Weights of a small mixture-of-experts language model, trained from scratch on English Wikipedia.
Experts: 8 picks a token, a sigmoid router.
Below are experts of layer 9 (counted from 0) of a mixture-of-experts language model. Rows are named router (the router's row for the expert), up (a neuron's input weights, with its number), down (a neuron's output weights, with its number) and show model dimensions 96-127. Each number is 128 + 24 x the weight over its row's rms, rounded and kept within 0 to 255. Numbers have three digits each.
After each expert's rows: "raises" lists some tokens whose logits its average output raises strongly, later layers aside. This comes from a sample of Wikipedia text that the model never trained on.

# expert 74
router:148145135168119097122123160112108173130149145083117160127132080110139114162070119090125107094142
up0:102131124114114184123127133124126141129105126131087154131141144174134087140105131156138136137117
down0:118119113078152177121143140127130100170110117134111118127115166148126077128165141187160128103137
up1:106124109170092113112117142130122145130175147107132124141129111100094141110135125091139131076109
down1:095120140104103146131120113117153113054123139136108132100064112162111148137115088137127102106136
up2:146092110119141154116111146107123116112129100144165106123151109115148140121136128140157112146160
down2:120120067167103127060110183147127077130125085100132136157092125068136114172125141120097161145131
up3:121124136141127169125179106130114171127107097098158113120142097117154154160136153143113107155112
down3:123136086135105141143138116134133059106149135120125132094128138091091116167141162119143144158173
up4:150129191129116081121143110102129096153132156152133110102107113142163119163112130105152114118088
down4:118097128133122157135139108112150123109151119174103108127116131135118143142142141160126142139086
up5:128142173098121094140103118125106165163125146124090123143152113149143093123098121122074134105109
down5:105142178142103127121096103129108146132121116145120142146122120124137113117134151105160159124120
raises: "a", ",", "-", "e", ".", " and"

# expert 101
router:169137113117136106100084150143121159125099140104132117154167126097135098114115154103104117118133
up0:151117163132131100110074114112127139096150154130083086117157126117137137148126135080133113107105
down0:098130111152117159109125109114124098111160137094089163146093140193109145104166118130127137138148
up1:089119142103102084160148181172072140158108156104150135116122174133106162109129116153167089131104
down1:076105134120104125130110094099162152169077125110135137098121144107138141087119130120127102132152
up2:144152133135108083147143093119125140128149126156109102124131104153125167154130123157170121141161
down2:101140083136158135094151159140132148102161175106139131123174117102116132109104139159137129156116
up3:111101142104113128150104143140144144120158105131112150151109130149155099143135130106116148106152
down3:125148139107126146089086114124139152138142117096115154123102076135107143133136117125143118132158
up4:109108147154093126102176121132169104083098112130110097150109168112103110105123108162094150127174
down4:118116169168084043120121134139097119117085118167108102140134143140143125132108127114098135126135
up5:112097095172104141164117129137143112137132137123149094110112128104156144084137138139120071090109
down5:133133143128116162124147178135144170128129117120085123125103167152139091092167126041138171171124
raises: " and", " on", " with", ".", " in"

# expert 108
router:143127108141110124103109141105083204131126187138108137118134128120123091128121131118086124104119
up0:114092132127081127178131116082138124103116139152145066175119116126146080138150101100088135097117
down0:073140150119136158122065125164107185125113121150120125114099115152115128157113159174149140133120
up1:079073124124151136152138102144152135157073172107137106119137121130131093147111153084132148131140
down1:118160092111090102124095134169089096103137146096103156119137163149097153116155126136144127103161
up2:146127111086083127133132142127128157098129124102101073123146141136111162157124123106128100105146
down2:137117129125120149135117104145108076079130087144111124082127137118117122129160138140106071153117
up3:139156173114124114073105088095125129177112124112141127142138144152100105107093116102134135109145
down3:180154126139110124105072112139137088100111100153153123140079119167136156112148139096129141144154
up4:141153131095100142127119116138085116109096159140095105137128158121115081168154093124119118089164
down4:147123101114130143106099108093205125180106144101146114154114110131080104127093133102115113100093
up5:138156118101136135125116155117145101107155168095139147124105097178152119162110107119168152082085
down5:111121120109129144126160119115149161134119124169144126111113131088109153098144137094118148123116
raises: "\n", " The", " A"

# expert 59
router:142125090098129118129075129126090159142148151104125125105136120103134086143115148099093128113103
up0:090126148138152150145136109116150183116137128150147137113104095103157180133077145137104093100145
down0:149123137109091121130144101143125146155074135135107148123140168108151144159145126111092129126083
up1:117134124131118120128120133118123104117143128146116139138142124146157128195148127130078122157120
down1:094138153109183117130132108111144147118123143106152145139119176131119165123138135136097102162142
up2:159150092138131129160142125143151099138142102152085121122099144133099139126169104138126161097105
down2:154128110111129115163097123120096095159141131138132115103100116141140128119144110093107148152147
up3:164162129145118110128143174122108125139106101129161133118160117130171061155150104139145121088125
down3:166155146119118100113120159159116134145129180141118105095135110142131135098151173128101107122133
up4:163106114125135132164102148133151130138154127144186120175149127119067171155143180089121119127091
down4:078146185121129117134136118138104112104162152127105128142137093141139104146127075109106147134144
up5:120123133103135138088154115089122109137143185129124132177108094103145156128161136124071129165137
down5:056151140092138115128138145117118077131144095110112149163128131123112153125130150131140157124128
raises: " the", " this", " such", " all", " that"

# expert 123
router:139131115111146114143036125144112140160150157127107086189144109096128118107114118104095132091142
up0:124112100088109137144108113130154143149128123070142121102102100115105096155154136133151102168146
down0:093095132103114095126165085147140113123149143078142128117135119124144135112162114149102123129136
up1:119130130117109124113150112163115147112136122124106133110162107124137166138146087140103146120150
down1:140136115110122155116110150135131129148119111103143110114185127136157123126114115126135170114101
up2:127172098156128108142122135122139116163134152134156092124146120130126121170099117095115126184145
down2:163142140164131124123096091118106099129141122122111138153169080154116145184157115119101142146095
up3:147155149144141136150120128134156141125143076140136127110130149135169146127126119113136131143132
down3:123173107126145127141135117114170123135102133091158094119145116149143122124107140102148146163151
up4:139110104134102136146172177168169082108103154149139123121123104142131080151146134115112143082129
down4:123134083124136152105099146147116101083106145130140108148115134122148205127135125119135143143117
up5:139160106071119093124137134134131147131126152175102141130184140166101185114145124142117131156127
down5:132124140120132146111129120184135174114144130137103149110144119094139141160159126130164119093138
raises: "ier", "–", "o", "ool", "line"

# expert 29
router:143164117168140136122121134133076120113150122133092109184127139070146091093097162118146136145078
up0:125119098157129123116124143108145141168160123112120109162179126098173125133110148065097145173102
down0:132085127136111087124137137164136140145155104155128100117105160095133147165132135164114161153089
up1:115130100129148148129149132101147149112129152104100131163128126112097126123140164110154144158107
down1:082154136085107109147147159147125150148141124102099148117130120109148137160122108100129107136152
up2:133162102087116119125124136143083128116128130136116115141137128131145081090161168116127122159109
down2:078118136119132138115088128140094130144150141157134174118134105182130138117104091099138130156113
up3:122122137146116151133133143116138171121123159146092132132119157137077142127116093102165130123095
down3:166125153134117154122066112142145110139146121125149102115134162101093154090121135092108126076072
up4:152145130115105142151129117127123137131099134138160146156145118141079137123152104106106103172089
down4:141146126102141147148159153111118173163117105143134127147165156101121173142090133152098106155107
up5:096111095162166125139177139158161140091106140094146192097115149120124116193109136136144123147133
down5:136120103116125122104101118130158084106102134084161148120121114152133154146155128124182139134148
raises: "op", "ab", "ip", "up", "p", "if"

# expert 53
router:157146131131097130091108121086118132128088128102102152117148073127152110121117160084090154095157
up0:155121151107144140119100105114162108105134112139179164155141118131114085135129111125127097069069
down0:083165095159156126128106106124130143151102095113126131139099105156109127114145122142141092154108
up1:123110135140099148104125147108093159092118115124119123118153128156112108114118131145099135174105
down1:141149115137098112138143172112133065061164119192112172102142128143118117118122127129151111120173
up2:131145101088130136128115182117139098110122117098108119182124113093106137131065127134129113157173
down2:122195143120105135181126164117144167122158152147120154183165116141134151078112137142136141127141
up3:132135098057116144107126112141133119167128142153154147130152145080111148162084122159137154101122
down3:084100097141111136078129163123077083140079138140130123163119132122065117091139130128133134126135
up4:159101127145120162125129112099087161114089102156132137105103136176087137142114107112066132078146
down4:098116125151169142130120109132116110135128149157162119120128120105067154132115150138130178123173
up5:112150085115103141150131189127111105154144173135115104086118098151131105134149134139127128138146
down5:089128145130100142142150094099097157115107137161099115132138098138123080180130143127094121120110
raises: "h", "H", "L", "M", "old", "b"

# expert 88
router:135138130137165142147096174105062155089120138076133116153102125100169095134128142098127130098081
up0:111126103095140122180140172123095167129111112129147145098132138073112103123153156117110124101187
down0:132115167097134151107103141103143101125150128162051113084145128139090105122118155157160096160098
up1:112145128112187139108156199144090138130145101096135105134105111093161115121134132124133128099116
down1:152131130075089148123118086125136106168113147154136166120132154134119079121142086119147135120106
up2:143163123135158125149082106096083128106139147137123111111124136123142129116119179104125140182132
down2:120130119146153170137131152105135100122105108130142103126168127118114106105153138112064133113172
up3:132143139184124135119080102106114133115118177117149116146100166146160111149074138126104131165138
down3:127114110138084147193100099129109106133102106132148099127122132151105137111097130130133096150142
up4:150123180118132122120137120149066165127144142129161133156131109181154118153135133133122146123105
down4:119121108133103154069082104092119112140141144150092161109114134160104116159099089101153114118107
up5:151126185111129123113086106138112148108120137145118144118094079112095126127114169129152119131101
down5:171105084133142152113106113162122181117115114152153140125092151149123116117154148139144172134169
raises: " enough", "ure", "ter", "roc", "hel"

# expert 50
router:138160117139123109123131094101109190150126135117098168142136093103134070140133114118123144101116
up0:095121111079125110115112134128141121131116162095128099098196087135114117131101194123128155101100
down0:097107137159140129128113136120153147149111116126135163052182075111129163133160129099114142105126
up1:159162114082158104109113140088105148134146132112097149153175141154124192109116133132144116082097
down1:142142138182167155121118125135154226134147114097157175171130118130137126139186140145128133132151
up2:087128119128079147093112095144133118196100128134117098149119139132150106145123135147148123136117
down2:105143123153130098121105141128104102146119149132121172164119165089119141109094128158138129179154
up3:119154141165086129108110089123120131177153147135132143147091105136123128112116129142136118115094
down3:124166151136119070088130125152150103103154172137147173116090156135092144130128117149108114142141
up4:132136164160140111167111118155147127087142125122142134113145173127104120145088102165117116110143
down4:120116107128148119106063110140157115159111127122098102122123112103121150117135127092128126150157
up5:064127140102131123094097116115125134147124148115117104101171149179110107148126160133086121149170
down5:119188117154115120146172113142131083072095138079114137108130097134131129167098108126149149113138
raises: "===", "T", "In", "==", "The", "-"

# expert 15
router:170146123124143126096114129132100180139108148100093132151157094110109098125072121097111143118111
up0:090140133122141092106141198130122139122117133123132156108139138105135129158136114132131139102158
down0:103107122129092115138153106183088116141121143138095168115092128117129138156138144123141141148092
up1:123145143127090124135068092110121135123107126075125117168123069141149137120165137109127130140110
down1:094148113149171184139105159128167103113144112142087129115079103158144103145153145118116145132125
up2:110134155118116137104154142138079131163082144136118151163134144105129141136148157137119164117141
down2:131084135147121111171136102119124158120113112136128154088158163160129131119124137124126106133087
up3:135121139130115135150094139126137141141122118096134132164102071090125104116141099151155148122150
down3:127105142092130153103151152110128140133159141086142091091121112120130107117158109123115169148119
up4:125160142105102143121131148152121149164145129098125120132120125155135141115126119099203092154128
down4:152111137155084170152141158115103128138130145143155118096137118140145164128125110182128108098143
up5:131097147163123111136095154134143111139117128121128076147120115082139136122105135141136107093135
down5:128151153140177138123121129105130133152159097138124101132067147116170148139062162175085156102110
raises: " at", " on", " for", " in", " as", " to"

# expert 94
router:186135111132114109088132135113089132119144128101098139125143066097145068157103095110102121120144
up0:153111100107117146126126094128124090157101141080103098126134129115151073134111108107104129122106
down0:112120129071153139115124132123115134125163143150114080054117115172143148083152150132128137144124
up1:141081128120120070160117116135143142108141131112154120110153132106142131164125132168131119148139
down1:153150154091130156138171111106099128143136148060149125130135148130131127081103095120125158122179
up2:124146133097134140150139110108142115128108166080136068097133121140137092138115158155123154099136
down2:143130149123105097147115100160129054140164135148126155099153114130138082124139103120140120139164
up3:164107117208127130097097111127106114119119165129110108158114111124138122157136095122089076135121
down3:132134101167143088063103156120152137126109129103128101064081087119138168117142083149093165155118
up4:124136169176134125147130130127146152156085103084087151149086116122124115175100096109087135127124
down4:145120123141135148125151131119138113101121113169144130139152139113139144062138145114155138151134
up5:110164137154093110126147087147152135134141122133117162107105127141110114147117143116118122093126
down5:101118100129177082138129147169158110119159127121143161148144102153143137130101123101147121121145
raises: "urs", "CA", "ones"

# expert 68
router:179115152106109126131089122109108124134122134135128127174144113111146120126127140066099135087114
up0:148132095117122096152150089093116157113160138110122137105101081106105154098162158116109150114143
down0:122127137147125080150166129104106114164106112166123151159067150093132129106138125125135158104121
up1:153091118090072135135155140135133156135125138122129091140110115137128102114130075132119128099069
down1:110102108085117115159144134093104197142120137170122123130163089126141150172135170132139153160087
up2:168158097097121146115120124139135112135113111108119127125117135131141113098125136149115145078150
down2:137128113105123159085121128107124107106096143124109141133111125134183104132121116124133165122116
up3:161133156157124095137113115118108147152155110146152098113141146145147132122118181124133185129133
down3:105134159139154162109104145078108107106158125117090128114149142136122148092127165111150135155140
up4:127100147125107118141146117115143143164145100099076143095118143077133124089111091124147089105132
down4:093112145126123148122156134173127122107144127125108167118116154115122087142111102117115112140155
up5:137108141138118111132138116096144166171115157127119113144119135130104153140137113101157154118135
down5:120142148109130120117086089100137086130134162100117114080102104127126151144134154112102130110123
raises: "b", "°", "-"